config.yaml
n_layer: 9
d_model: 320
n_experts: 256
experts_per_token: 8
d_expert: 80
d_shared_expert: 0
activation: "mish"
moe_layers: [2, 3, 4, 5, 6, 7, 8]
router_score: "softmax"
normalize_top_k: true
routed_scale: 1.0
balance_loss: 0.00131
balance_bias: true
router_cosine_scale: 14.0
init_std_router: 0.0307
lr_router: 0.00107
vocab_size: 8558
norm: "rmsnorm"
norm_eps: 1e-06
tie_embeddings: false
optimizer: "soap_variant"
lr: 0.00564
batch_tokens: [65536, 131072, 262144]
seq_len: 1024
train_tokens: 726800000
steps: 5372
dataset: "wikipedia_en"
Below are experts of layer 2 (counted from 0) of a mixture-of-experts language model. Rows are named router (the router's row for the expert), down (a neuron's output weights, with its number) and show model dimensions 80-159. Each number is 128 + 24 x the weight over its row's rms, rounded and kept within 0 to 255. Numbers have three digits each.
After each expert's rows: "comes before" lists some tokens at least twice as common just after its tokens as in all text. This comes from a sample of Wikipedia text that the model never trained on. Tokens count by the router's weight.

# expert 55
router:126123133140150093108119122118145147142122139120083152105132114129177115141099130102124109131167125119120120067141107107138087145157120122136100117093162101134097162098088098130122124140113158114138109149152112166120149162151141063137104158
down0:116111086143168116081107141175138137118148127137131130116128122178140157115161150152095176088114145141086086110149112070125145116151148139107151124068134128151105119131129133166087123139145157162143143120156100122107124162128135131090122134
down1:192161105133093114124129124134095154084104114083092132105155112141132086114138119149149106107102164100110098138148115144124111116143099086112131145080142116138059160136127137106118113139153170164137140148141135167121125104146108103138106147
down2:138110135162092152149145160152095118122161109120159146152133118117126113097142125123116113095122168111146142140153132153167144184154110152158136112118117087142131151126122134121170149098137140128126145093162118095127103168120094119130111114
down3:106163164122149118165101111148116101160107162160168129152130121162114104086125094096121086118117126148124138114120122135114114101090148142122147094106112102140195102160140169108120164116126113124152118162134106150114139116152158130085147129
down4:095095104129138104134116145131124115143161134121161122120133118099155154143098173147152088122124138084163133164139134195133113093133154099101147092140141104130097172165161112131122093144134159097118117109120117074129089139125127128115106122
down5:097110081118110098118142091104103111148117137167163146163130125146119151132149119105113130149138082134156127106126109116148114098110134085131118115145125127146073201153153127088139103093075127122098114104119134133072114103127125116131058084
down6:150137144098155096134105114139114135116126150143119152140099133132148102145108096149166123126138138108157128095089137141181126152180113169104118129097104096162137107139095123127092090124091144124111124124169175118165155099125103085103121181
down7:122112104106122127153085180151143106167128156161121134117087134123158138146124125143134147124143148091130143173180117106079153153131145137134175109127070139078128111136148134122143174147077131152152093098098103159098108152143165123111104139
down8:125162137142110135162137114118158152160136133145138105128128120128130121149112096135134145117175164126095112136159131067150111098118118091151183154109121130091115123121169155126105104119069133157135117180138119150110108174105131155132106153
down9:136131124110132118184163137121162129100132107119136156137125106139146139104140128145119162141114105167130073160117138114128117093090147182103114150114139134137112082124157136126141116109173158140134119135135095132131152164173139160132146115
down10:123098095132099159196168121163136136083107146125064119074092107153126157137090115115144138091135142107126127151154173160135135119157100093159101178159131143113162148128143115134138112093123146160113133137111130167126121100149104156133107139
down11:097140136110108141086104159159113153155106068119106150124121117134117179180141137124124161155099126176127133159119133145078118123100152160147074147147105151156125172173141108153161133137132123146141108101143125102123123107142156151098135108
comes before: " |", "\n", " is", " (", " =", " –"

# expert 245
router:169122108133132080155087124143158110181120138143140098109109133134126099070125119130130142080133125162134140139082129094133130158121096099143093092145071106107105074113133144101132113127119138132171103128096159115130115149143167104151134166
down0:158149143129105119084107107127160067156133094128121120131128140121143174127115119186115172154129126166111139154166162163168097144135131132102171117129112126142127090162120135092130076147164189100109152084123099155126098148164117132150145144
down1:104101148136172148090151111084149153130124107118113082138184112128118127179177130134155147132122141132150109136149100102121124159152081111155151141155114119138099116120106115131121121123148089120130106110148140134115105120140126126133135155
down2:154088102153104121104123102145183110124127106116147109166156119134118131122166135123114193117131122118117127165139140118120160083124177083119147095152118097148111171161143123115118113127140143102174110147150119093096086130130161183100109146
down3:143164140110109152117113109137112077126129110151142158123143148145089114160123128099139146127112159145107136116156104090131139101054140134151088146111114113097125163104135111094131121130125124142095115124110133132105153136117113119143128164
down4:168111146108143090150141082155095129163144120159129172138141129116089150151148096073122087128122147130131137097133142130125117108140128136137106134136147106123120101061120133161095071146129124093095134159134164083114175122106144104136102141
down5:122140105132115124155103167192110120102107111086113085176173106115119151151178111124157128138133093142107125109133141082094180094147141136128117117145127136153131147129144099133137099106148113083121142115125090126135146066130151131114101123
down6:149132146101078160103100162092092133106154139125153147177133137120109102180125120108113122135105118147097142115116104107125143092128122089143123147134141115120086111148145116125150125207113108087171150153173118066116158166083110138128116133
down7:100140146168118150157116147138104126086121129169107084144131119087122116124139113155113133116072078094112124136110112133135116090138126098110094105140129100085110109113123124141168131162141165127148096111133120080145110098147167150087129140
down8:102125164118133101193155105148134150140129158152103128081129143132149114125137099107103123133101102118143104135135122139116137142169116146144119137105142151151147168125137127158147138105161166162123130156105132121127179146189135138123117148
down9:125125143158112136142149132165133125152137119121131124142121127102085134149147177150122124146131128145134129158108152094112127145118117132122108124102158131139147119079126093159087130136117160113125157144115069106130120120123120132123184156
down10:157117181153172133115095096171125075150120168112116187090157179152137124104112136148104164105117126105114107157109141096099112110148136143136173132119160142087108112159106120163094109144120099135149135123121066102149145079106173136118143138
down11:119107151158130130143193148107140113163099136135109143088141089106149105081159153136118122138123107135129127164191141138103092126129127101121092188095105113118115106125095092154159113073097094110097162113112112108144113140131143148135126149
comes before: " ", " Party", " No", " \"", " Total", " Year"

# expert 92
router:164103125085093150155223126155102130138117143143172114180146149096157115115101103104119138098138085122147123132137089131135125171115125116104187117145134117112137132117096141115135141091103125118096101114155135131117143161161111145126102127
down0:103155121140110135144153132167143099138140156120172151151128147089155118127091099135098164110087130120133161123134121143119106129170099147101101119112132096138133115080151109105155147171156132137144118146157109150198068119135140150147147094
down1:121114149098098109096160135104117155117104127143137128143140126084093103142163151156151167135128146143121133132143111149104137188078146140196156130144089100133116145139077142123131158137101121150104145104101124108141118108123111127107132090
down2:096106147119195145152141142121098130092114119121128169111086124088171086148116140172128163141154071157119119111105133140134172130114141125141128115142128129130115125147087120129138145109103151131133144097157150103125113106099132111142116138
down3:132146140131138105081153046123092118167153126146144135122111153147103102146124117171120146137145183162161140061133130152159091116153124117126088115109109143133127120150164115133125115145126104109113124111111114128099151086107090151134167128
down4:108146135146150152112109171122164116197158086145148123159115096098145117134096066147124107131129136113154085117130160094122137161136101140131095111133131129175063119136115120085128112182139119109099152125109133107121161139137162127135137168
down5:120143127100152133130159076117131153136146133157124102141135123180150123103129118106148158140152122130129127087159131106146141109080157154123131134102094122119105110121100130153145106109100136146149111097110104143123129140130145103094103143
down6:149152151127139096142119138153163097124115077164161124129133135136129168145105122100101096118129130129188133106114134163105184106120125109111162156150149073124092162109145168147129168140154136131099161082109147140136122131127114085107133118
down7:162143190124131110157137102152103083093135120168122129085136116150118185139164086127132111152125119120108101136152129153140121113116113165146144128088166135116127092105097127130126152140098161168085191101153141109144100117137108122153107143
down8:105112111142093138147153120134149072124151106116118159146103160140125113112151156141106152134165179109106203118167102130076072125121120113151160156096105144102116157097113157136202088108146135159133144125115139137113112088164139130103131142
down9:121164093120188139109127132163127093146132130149085135151066179115126105135176158118156144153117130085152113115156128147148166145118144118121123101115143161103099151139120118105087127078126138087090125114117097095167115102101107143104106135
down10:118145100137154148121089145112123119175146106133165126132129135137153100097143109149129132138132139124119144165143157119139151082120143152205100159080157143138162104101156162135135123079132121108094124122095131138153136137150072133093100157
down11:160119168140103150112129213155153122127105117108136169130119129116162120128138096085159135141166090115135157132173161146131119094105118139107152125164121109142117152151128158105120164172138091111098173122151122128098103139161136119149096137
comes before: ",", " and", " of", ".", " in", " ("

# expert 98
router:116123176105149131121138145164147157102142121125118065146143144187128108130158108115109092144143113099134115080141129083093115079117147111155111129096128113130127113117091110113110133155155130135127130137123132111107141119128177134147095162
down0:130127128117154121115123101089160112117080130161131134125109158111129131110143129155114122137084145120133123119129150135140123153147153090107133192159157138111158117147074128121133108113067132141132127103145147093131147080125092108096155111
down1:162132126117122105110127105112105136141159130129113130097101139171146108137120097127124153159093137173169100118125093101087131102168122117116085091140133153175094085126126084152153124125149121160115144152177115129164121128101177117182123141
down2:156115126072148138115124185157129144124128123103154129135143095162119092127120103104119109140144096116090119100129158141107082147135072132145128134120164127156123163092158134089122139121133126123139141092154147149154111121136125148112118141
down3:117108130078127119128167094115154140143097140139104142115139155167115155142111127097134120091085132144138135138106133120111161127143148111082125117136106156142106141100136120100099161141148152096139099070122130161125110154140154127132082125
down4:085152135147146128108124136120116081118117125106127133142110127150192064108094177143134139109116136124160151125098128147113160130108159144154106152137108135101122117159176127102157113113136087119148099107131163144126154141135133120103138102
down5:132123089136108113155113175131159093125139163103109131143134177148132107086113137131106132121129169154143103148160123124178128118125149128131109093153097116144127166153132099149141192159152144098118111121099106147095122142107144148102141148
down6:107131127061151087176117076122162117122124122138105132104105120139154115112129131147149094153120139122122142136125119113147163144146133145113157096114179132140134152141103092108145155106115115070151106139119082124125118115090145151132117107
down7:102141151142129118157121102145140086128150156089167128145175146163134128114110073159153140157111116128101123156146138135124107161125145129169111131121130178109102163130115150123138134137167099087102123108123147124122150150122138183182127076
down8:093145141110153074155108094136086102119117142122101148128111121143093110134123094127153157137123132143107084101131115128102142137156127110129137103088130129120122150096144117143114112111170162126114106137123130179109136070127122121119162131
down9:156127153087135118139119129139132146133130144132121101160119142115165162166099170139115170079158085089147117145140103105096105141133138199109124149135130153145142114127103100116137131140092084151162154165135136129095128186136122140120117158
down10:157130121144143122118114129112113112141125119148122173152145127095095097138155164148124141144139076119132154151099109147120142117123119172124126160136106161129157120150079125085112135160152144149147112111149161105109145114117146121092159150
down11:140165141129114135138139134121131159120137141099169150113169142124168121133152128134119163112133092159137085089114132114152151158126161132145124143147085146149092159095108130097141118139113105140140119143136110115164118137135126158097147167
comes before: " the", " be", " a", " have", " make", " his"

# expert 179
router:127168112095114112106169129150105161135141133133155124157132137148174124119070148127120129116121126115133157130144156121108174167134114122132149140139148124104092071125139108133110099135120135126117121098123155144163143110151102149117135163
down0:156160126138128131133110163149149119106131143114125089147095124091092136130120112091072104098135098133130110076091162103138121127131125179147103155110166145170136138127086135123142094161157133123134170114138137135092167136095139112135127124
down1:180092093148110091119057093098128109099136133111157117170174089128160118140155104135148109149137160120066116155139106135152142109118124105134145171159118139146113132135076149132154130180061140140128143112167166135119153125140131081111129147
down2:173147154134104143138114126130181139101140097088117161170144114144147075157102102140148136133162096122105088150127127178147140146103121115117122124131126158089118159111139144100105102125135105127090166144106167099110121107125133115134143158
down3:123139116130104130114126144154105148134135140115180150133117114127113151149134201143144122149129137150130165112105095126153137120165115190169142159158135123170168144129129110110115149093127144150109153149127084144114112139165132142118147115
down4:108127086105108130132101116130135120108172141153096142151134123154098161150111117114145153155110169143147108071120080094095129151155107156116116119154156111190121109151146154123084114110099156112125164131146156145146142136146113138161157130
down5:146130138133106137118131119119126153156094119089116159103152139119126165193127129102159118112107112160131094100134138149109154170086119129144141142162098126121120169083123163124147166165143147082120106152143149149147133102086136149102163107
down6:133124078157135103129151130147111141138098161109126167117134120093124097091095067143126106159126145134121098136137111148134092107148142149122164145136122083115137128109183127107139096130114133090126110162117148120160144137137118141107135162
down7:130136120122087114176117091111145135156125118160164105108099138108109104188140156112149093139170141130165124106140117134105131105109128116116125126186100168140122181132107141099156144085134090131103123122128145149139158112139144075092120117
down8:126117177084068096149141082107123106117110143105100139149150104093101099141125119081109175163149117134134154114144135140121094155119084150108078143075162110129147149133123128137130187123176116075156121125149141142154147102117138128143137097
down9:091126160120121137123140128067144071088133118125102137108098138147109141139168148115157126167125146118117109136161133069160121116189141097139168116095119084101152093084132140155107193144131095145129166100123114129111121114093096117123118143
down10:144128157131177156100092135131131114146101164086074126096118161119168140110144131112151128191165165125134128138172127122124086132157127102119153124157105079078139157138125098131124118156149152095118140155148137157167128125103120111100151129
down11:162118144138104133118104104083142126153148129099104133120094098106136095068114163100105113107105145113151118105118132197162114108118112135146118113153134125105146116136137145117100097129160088154169110167128111098122159127144080144128123118
comes before: " been", " to", ",", ".", " of", " and"

# expert 57
router:136140121105089103163134105141100116131134149149148147161098126137086113143085126100123119098148128161134114111159100106130119192127094156104209127161135139144158114131102120102116150145122089113105117144145099118142141149119127106158151140
down0:133106144117132102157100160094154109102134118085111113150138147137124156117171087139107156162124141141141152128124168123115183151120112093163149066126112155141083146116084120140121082116172155119112132089124147163146113121127109129181121130
down1:073132103172133143123113101154136121167158110127123143099121127154129123092170145146167111132130135123123126098112165146146124101131114124142100161116135110104123066133162174094071125143115059177157097129104100152115136187160129116124160078
down2:124152123124129094116162155105114124074116144097178129124109125086173115125148117089133088100142134109110134135132124128110154154174102085111133129144107167150112172142087166099152129134161146121080085106147133109155124092171152162123125129
down3:081159137205129145134152139153141147118141155107159112180124142113112129089148058118103101164132119123079094144180113135146120138133118120141145170144109144109115138126113152119136109152132118093126114058105156134101088141117112130114141115
down4:128152147067127140079091111109148164145114132132158094145115137117104146116132124093115112124113131126142143214116104070145079136150139085127109133129113096090125107137119147189145162117134149107141147148148115137116126115115167137133165161
down5:147128124182133110097154153090104119128122135134087130142132130094147180111102146103168132149125166129102127139111116141161162142126117098121128106150160092135114073129140115131121068172138146134124138182117161095132099141081146066131093145
down6:149138136112135109148154110108124149136121134140132185150103100099092145112113111103141118113164140120169123096131112140151094154131095108148170142161113119116155109114126118116118145142137114165114128146135129125145133141073110121102114085
down7:093140131167113144148121171148117156116144157137164166129150098127118097135150119127116102134140144106179090126126107133096124108156156085109141167136134113136145083157118135183123116142132112128179147109139112105150145080112142094093101109
down8:129149134126138114087137134115113142110126100131143125139138106153147126146093122156106178101171125130123147124116115098077119161124126148141114067075137130151122126136203130131127126158129146175156110119138180132119108162111102131146111150
down9:137150061118094148132143157110081136125117126092111112111144115134138163129138111145117162097080131093114090095116125115133154115099153147140102098114154128094163123149164138159106115109158099138141122106084112175157124109164153133089178133
down10:121160157158125160139128143133155053125137121155147100113109101155147132109132119195119126162081106128117109166128156167103177114124142159131079124101130068143144111153150112126151097116142122147109121102190110106152076143124097125122135138
down11:152076094145145128135079171126177155130120104163092143107116085149139147116122114106139127112145122098152131168158095108122159128104150159141158127138092130091126128121139141144108134123115120130146149160154138145107142114140154135117123133
comes before: " of", "ation", ".", " and", "ated", "ions"

# expert 44
router:097157112114073112143151142106105127148092076099122140158139135162108121171147141166192101124175114153129126149108100113079142179133137146161215141133150139097099120127139138117088115101170146143093138140144120152148131148119112130122124113
down0:103102132140125196117126173135141143173093129142137136117072121136165152136129133106109130114143112110164156104107145131120099100134130126147100120109104100104108068165111131134163121146122117147135123092106124114080132179089110086166150087
down1:119105087080118117125116130145087125160105124111116134115106126107145128147087140152166143138112120123074163116142138090150112108127105179113121142113174081123061118139117120100137129154151151128145128136127151129169164171156145144143144128
down2:127116150115166133135151155155156113150108175173139148139107118127114108101145135096121142133147122124132126121147129122134135159126123137108118145148154166117122130115130157095140143128127162127128167082100111148101108130124145081107115132
down3:072165106111122148132141143121164133148113100122145130134137115092100124107120089131113061095096125134104111113179141143105120118113127128066078179104105127113123114097086130136127123115074136107122144144144088141122111106179145153141149104
down4:105146117114130149167127106130150125127104118178100120146114133130119128097112111108143117104126100137136152125127159100150172159099125079152163146164119137135125115135124171135108121133129139160111091100135106138110090108131130113166139137
down5:159139096148112138125102130143091146137111084179159092145153150114131144107139137098137126147131101094139175110146150157151149084112087118139132137142082141129062100141151154146124168145137120126162143153122151132129125074146125135078137118
down6:161125101128132117130151152114116136149130134125120130130166116114149108133141117105121137132119126140138114106093142117120166147134172090151123171115131148169136171157143116130176128089134163149121132165098114122112131144162115062141152101
down7:112099130137156160151196147164109147120117117141093116115144090127082130118137113135113127125074109102120103123138098121157092077099094128119134163123141129133106114130175124131146118112103131117138144099151137117148114120165133085099123117
down8:115117140096125129094170097116159139121133143143100153107149130124193147160142094122130168133092104103112153110096118142131172150110125118122081134109119125085150127090129124158100113112102143126171106106153111148118100150120109138116101136
down9:176131130116162116147146117109100089134087108134132120137079137144158137083130121116161153134105134090138129131146132128114145095103135159156169148107118114090121105130125119179140162118121158154120153125119120105146111121116159098127135169
down10:126149154094105182114097137122115132107108102169104125142099117107124144141113097110144139107116155171133138103148144178146143155125118113108128111151104158078113098137157059155125172108147148159152118167147110125112148140135121171095135134
down11:156115127154186111161088112151118153088097114101126148121108123117161153117108127127105141150123167156166105124110104131149102128127151130137105124140160165171136121120093180137125139089111163140153119132114150125142120104152147131152157108
comes before: ",", " and", " than", " of", ".", " in"

# expert 205
router:177110156115098097141204134150114107130118157118108108129133150091152153153148122159093161120136163155169155187140154162122109125145113106124133113149093183103107129151119136130174158119134121119157153117151128140122126142100098138146157130
down0:151132140123129163103128178105135132117126074129115133133153134111155139108148135110117135147198108169072132144085171125150133127139110119141134101146132128071130120110071111151129130164165158129103142126143106118119113161119101153103112147
down1:122104113136147134113115105145164127124134136164085111146161150084131147138109105118133153121134101158130138161109139138124114075188098144143112096148118092095114088098108107100125137174126124102121135114124102120169140090125115138138137134
down2:117106090117124139105160153186106109150154091123087138152139123146122129092124116179110100154141127111111139109123125129112141150136136133124127132167169169108187117083121123070091101174148139131117172105142136188127155146122155115118122125
down3:072129125115108114178134065166133133154125092103101154119142135139139094119143155136090134130093125136110166093147107091130148135120128123123096194095125089136153138129149123108143109122099132120127107136113153161140155139142101114103085062
down4:138162157168124128121136146074142122134133165117183101132105138142112148136089118121129162123168101155136162136128124146142087118161122127110153140104157087122140124149136137140142141122191086140159096185143155142154146138096138106124154135
down5:094142151113080167097135137143097102163162150135136133096145147120132120149139129150170143110137101156126146082140067093111137093127089100147140146108122159169140123151130132082126157106155133142107132124118173143157077122127125154176113105
down6:134118124122127154094194147109151106081117165150073130129138094098119166156169112132134077150111093155133134119145134114141111148135108110166166142104099101138083094147151128151137129132141085099156137092116114118096152185124124135125126143
down7:105094112168095107148123145150101164133092136127094124096127148120139122156120145126120124085154103175147173137135159151143124128100095114128102158131173132159120119144096120143109146138131121138103118145132122123137114125145148148110149144
down8:111127133071113110159166078144138104145106112123169110139112176166134122111104152169120111129159144080108136123139105157133113134117119131118165160153167113097157085124144119124114122151109131134151132120168100123117139110127122123110103128
down9:114097113118158130085074117136107095149144115121107154114139126150119115110151101133139118145108137106073110099112131122106151127146161153137115123125156123182156132117090174151094119118110161114102127140098142144110085113125118165130163120
down10:084141108166137098136112132111157149156127149122145137166119173119105135140128140098113145146141134146122115154143162119171160108128129103130160123149149114117162110132126116120169136126148115136131120138105079159151123125124122168133135123
down11:132099136118054130093141137127109132132100146159082139132117117111166162138126149145134128117128127141191194118141061119129124141140118134153098124135140125123131110115117140076112120114114093113141091143154147120135096135118105117119122117
comes before: "\n", " The", " He", " In", " It", " This"

# expert 111
router:085120170099129169126151144124120159117128102164114130203154144129155119120141137114143136117150124124157127122115159090129113120121152124120164162127155167166133119134096145132101128114134115103109157171141126179155172145071136137105110146
down0:117188141109111119120169171145123123105156148172130144139136139108120127123129111092139115108136133122130108159141139053129117123124090147131109141110137114142114121158151137129137149134182100102158129126169165116137139127111134082136119118
down1:105133158088147162133149137118137116096159133087141152133119150165149112151135123108149117140149120083124164158147114146126128120125129131140152128130102159140140092116115061128121141138110165147097170138148132146162139115173140153153140139
down2:151105156174115114154165088097128107108118110135116098122155070140126147114107141141121114170106117139141102105123145121083132159124136146136151130120111130113088132105092124130180148110103140076137142143111084142117115117106140152154111121
down3:141144140155151122125095097132086158149101096145112150136118131109171121155155081171153145096105157137117136110125124122103092148144147164167114139162180128145149135127128124106118147140103181080161150117110113110107139132088141104139135125
down4:117175098168135070136117142124107100102106161169154129138136124119127154103122112106146142133129121103109123149081185130103138134065151153156121155126112100132141165145137075109177111134157176129142155092147110121121105107155126127151133153
down5:116132135064133122109096147140081122174093136131140150095149132101118065127130083100108180105154123110104120122129111122131119163150150114158157134111081141113105134152070123125116098108078126122130136152161097146120165101112144119140115108
down6:131153130146167146100077084155087122147144111161150109142112156146162089137080130101168106140095125132131142137146112143146135094145138137101116117137147094121083183114091135128143104120129141174152149144105177121154154108102125143107088153
down7:138108108096120116148142145119179137132134118126096116097138080096115131096133147152161150132135158148135095124178101143160139124128078119140153111158117136113064139139137122159177159080164143084113134157112116128126109166130162174120143100
down8:180143148135170179124163109108172134092110139179111103089112136116156115152135147096173108152137160108144150109155120150161143119094112152137128145094086115131101130075098116137152108117157132125160048104137161138139119143129151144099153134
down9:086102120151121108096086120139125103156124141160110115124128119140148123159177121091075138125141134099090141104105120127147126129113102132133171097152150132130122158127169113116113163133107136131120140153131117165118106116153093119121130142
down10:120148129129143111131115093112159098134107134120187135132128187127147163157078138127107186137135096125117122115114107150171130162150132161133140129127106135064104138098165119112137112110164178162159146124129149082136122116155123116162139138
down11:136158104149137101133099111152082106166114119166148094065124164120148109129138122111156130141120118153158165090085137100097142161118124115159143158119132131128141119142167118165146138109134142146121135138115110096106118121163117146102163131
comes before: " the", " be", " a", " make", " have", " its"

# expert 146
router:156139158123136109129217115126101114092098121121131143163089122142128136134082106101160132123166128146194124159123092134108171190184123111140181158181127144108119122149112119143125146131138128187106140117172098123139142128095135116151173116
down0:162142112102100139101125105114112104130178192077123107098135107120136117134125118130115099103096079150125161137125137103126107117135130143127122122148084110124112130133126103118095114130107145129184127072103166123118123136083112119119095104
down1:099130084121152144137166124127160115144089111147136133109167144119086173148108115144142087151084109141114109113125153147125124100120125148112128184133133113089125131151145118128134117152138107115159092128141134131120125142137114131072121123
down2:133108091130088129137145158144136160158063079083150080095168145118129173149120121170136149081150110148137160158128118131154112129119145125131177110089101113090125151120118132126170120142151150127117107097105119135130112095137135111136172128
down3:121131133159092170169162125144134136137110126093106108140163160144134100125153109120153182119151124135129143150126117154107160136125145120105117152128116143074144063128137115154126117095106160108155147146155143117136084145148151155099104132
down4:156155107146144103107129141122161127175137126153130085168139148160090061148163176200152158119155122143090161125144098116174149115132135132143133135149138129171105116129123094126084137136112092128149121108110121118150128152108109122111114128
down5:117140106156115130111136177116114122120138128087102135148182131111170097143130158144136164115146100103134095097064099147147120114143112085126135142155126132143148168123125134106127121148119103124171144114094113097118161115133151113088148103
down6:177092126118135116147132100167143146158121120119148108167138123116135142103127107162132127070118099134113111150095157092117137123113107147094104149142122102135128103113119148148130184112112116104149139121107108120124086078146091118186136108
down7:087149070113142089141099117127140096128144137088122085112151126138124122118146139093106137126077131095089135110138162150161140156139137133147108109135125148104118132155107150110143104136149127122098121106152134146086142140125160171148140112
down8:133108113141094138150080115134129124130141118155126115127133147135139127191153091148124121152089090162151127157090154123109135149130109150171152075137090114137111118132152138146122112109134173097122102122112128091149153137152138176087184099
down9:141141124108142140119121135151116127142138152169133097117114133149149147158138080071107176139139108131160160084101130107101184122085126147102094139144141089159115150136165146141161145125167153113158134092153122090106124130132116149135122142
down10:167134116147126150145137137137128133129117118155150073122127163157114164114128147144112079118180143139160130136081133145136114179128108144136177142131150144117130114130176160172115128113145146107173149131089139164093095124147120094120136102
down11:084112132107147170108149143135123152101188158108174153070160141123130129114167133102129129168122083115120083102117138171127122154107149156154104134102144122141135120115152109138164133154077126120137104164120152160166134118157151140120104132
comes before: " of", ".", ",", " and", " in", " to"

# expert 240
router:119090152139085110159168129131128135104086121124108104101157168104143144136113122177123153124115173110133142164153113163149120130122153124121117099115127104130123119128133101103174115092140145123171146104161145105180121142145106119194160153
down0:117108115084125139096123080111097110104136135134145111122174122098164101133118092102143091124135137156145157132114122127135148131115087149116083116141113117117098145149114123144107146127092177117131121090107137115142150120121100132120105172
down1:141119137124134101095136162131110136136133164100168187133106116120107110126144131157084140077118136133145101164096111148121148143119129122108126143168125125112132126082130076153130125108088121181102135086129148142102115128133139151145162200
down2:100142135115113137144096154131146137140079144151132121119124114145106142143137128132152135131106142166129112156149157096130104073147096137148125134065144121184150165116146152097143100112115102141133104163136157143169073129161106136159099133
down3:114125141184128134083139126123152125121115155164095113138134103080108075166148143124136101115131123098128107120128161116145101138105145142104091105123139122138115151156149084120086154150118062111112129133079114123138110110157158143128166098
down4:116108175148129147172151195109137098123138144118101169091094102102124105167131142131120123100146135113116126122165098080131121133187107127111135131118163090129154122111148091093128188107155097168128127098114150135134134100161148160121140130
down5:141147113125127142146142154112094141120151084147103083085071090131105142125115108124136126163076154080196144161155110135130162123108115161146126142108122128100155107141159134157121111147147121133153158134153102097136122091156117098149089108
down6:154120119155126122103123141160110150106073142128119122166138119138156142137087188172131145158138113079170138152087109106152131207148137135137123133144133134133142121156125122121112133135128125138132146157088142155130107130149053121162165110
down7:151124106096078143149160129097140090117155126079126150136118152125147110135134162102139148109122139191152134104098119129090112190105143165071131107171140141145121122108133113086127154100136115090114092122146095121141133106151106112121124159
down8:146108086107139121124166125135150138137127115110107078110116130157133122121112168094142140123118114121132149099122085130143137146137132142119106142127122116079136200100136134141133117121107147140128151151153112136111127160132131131104125091
down9:138094062144142140113117139110130120127133119169148115115094111117112115144058141091160102092121148141099153126130145185150125118187146115079129118129119136127169115130109115118173149151086117102106147122138168135103132089115100139113109160
down10:150100102143092150122170111159105132150157157107139141100115105115140122136148143117130127083160103135104088120126123108141102169122122162178090138104171085111160120100130139125106099134133145153130130114127097149111124155104126110112100101
down11:134086116125136121127103106133129134159126141132123136121124147109124114142132163110130137124112138116077138147123153114123091141126174129129169142120143117128155108127177194169104123143152127157192147130129122157113109103124117158123117155
comes before: "\n", " and", " which", " is", " American", " was"

# expert 87
router:136124111127147134140181137147130137124099126119130151140154149150151109123106111125119153099134084171138117185135145129123147140150155133125136121105135167133127148128120090179131133126155134136161125166086147082136142112106124133132122148
down0:153139061110101145106097109125166129113125160149141105106106109115182165154146135107120120103113136163116141114145148137121057134109094125142149172133111110122118145124122133110143102118124157124111111118147126126131101131142116146096139120
down1:100108131139124116120129131151078137122142136096115129093122114129136145159102121129119114092129104123182154151088166099127116128187100113148100146113090122139110077125142150160161126125115128128166130118103137159151096142133141128169107125
down2:140152099125120115151130125133125118152125145171089111173091153116116115144094144160158143173123131093135101135132139116178128144133105118132151124151139100149140200122120170094146123121114114142106087144145120127072117150143155162146136121
down3:144144154086158108121137135141114096109135124151152096119109156106140070103100144133100124146141120132142140129089129166111121116121095156107152113124146131161138125135137142146106112130084148112150106100148156142158138148124156147125127109
down4:121144142125131164120140109119133125175167124117135115152106157118132177126149156109127158126162131081143161118150126085181085122145168110114153131113142105081102147117110116128176127118098130128098151126120157119089142148146130087156106159
down5:136091111100114141079171097160154151116130140120104127133161126125100101111161136158124129120115116118122134091134103163152174156178117142161140153109138149100121102111109128156115133104100165097105101174121142128121113114142114105128155156
down6:118112121124097141151115179114121156142098106140141116129151147106112139088089182142133147097126168126126142119179125138134125104167121136115098125145110122114120096123123116161095141158129089120129129162121113101137095142114182136117073133
down7:173119155143177143140093143142123100174134148142106139156103162153132127116122091077099099121106108134127134135181100170114150137139116135104144114145142140149164102117167093105112127107135119126112155129153120132115119133120127198128123108
down8:163098139120146098127120108119109092144132101116115137071120110130112128148177114108132121106110132093121147119117119119075146151119126106148174180126124101189114100130113098134132135096119132117080154135131134160109111141109147134112132127
down9:121117106119134125127141134111157124105113112112133108123097125112138112120140145103164128128130131161177139124141103135147163136127166170129122118142115148127096110118141155139103141172133170128112079137138144115155195080116104167109153126
down10:084147079092109136111113153101102130094111114086109106125141149137159091133106117128105097121090135152133123141186099147064099139098177127127097112157144127119143138165108109147126124123152137140138116117108131132111140126122160117127144141
down11:118123130133087127157160134110087111125123126097149082135150125095095108118129137121145112116151126122120130078099096145139139134117122122142184110110111157108171155107119098094118127110113120097126137106103143152155109106142126162106178131
comes before: " the", " a", " his", " an", " their", " her"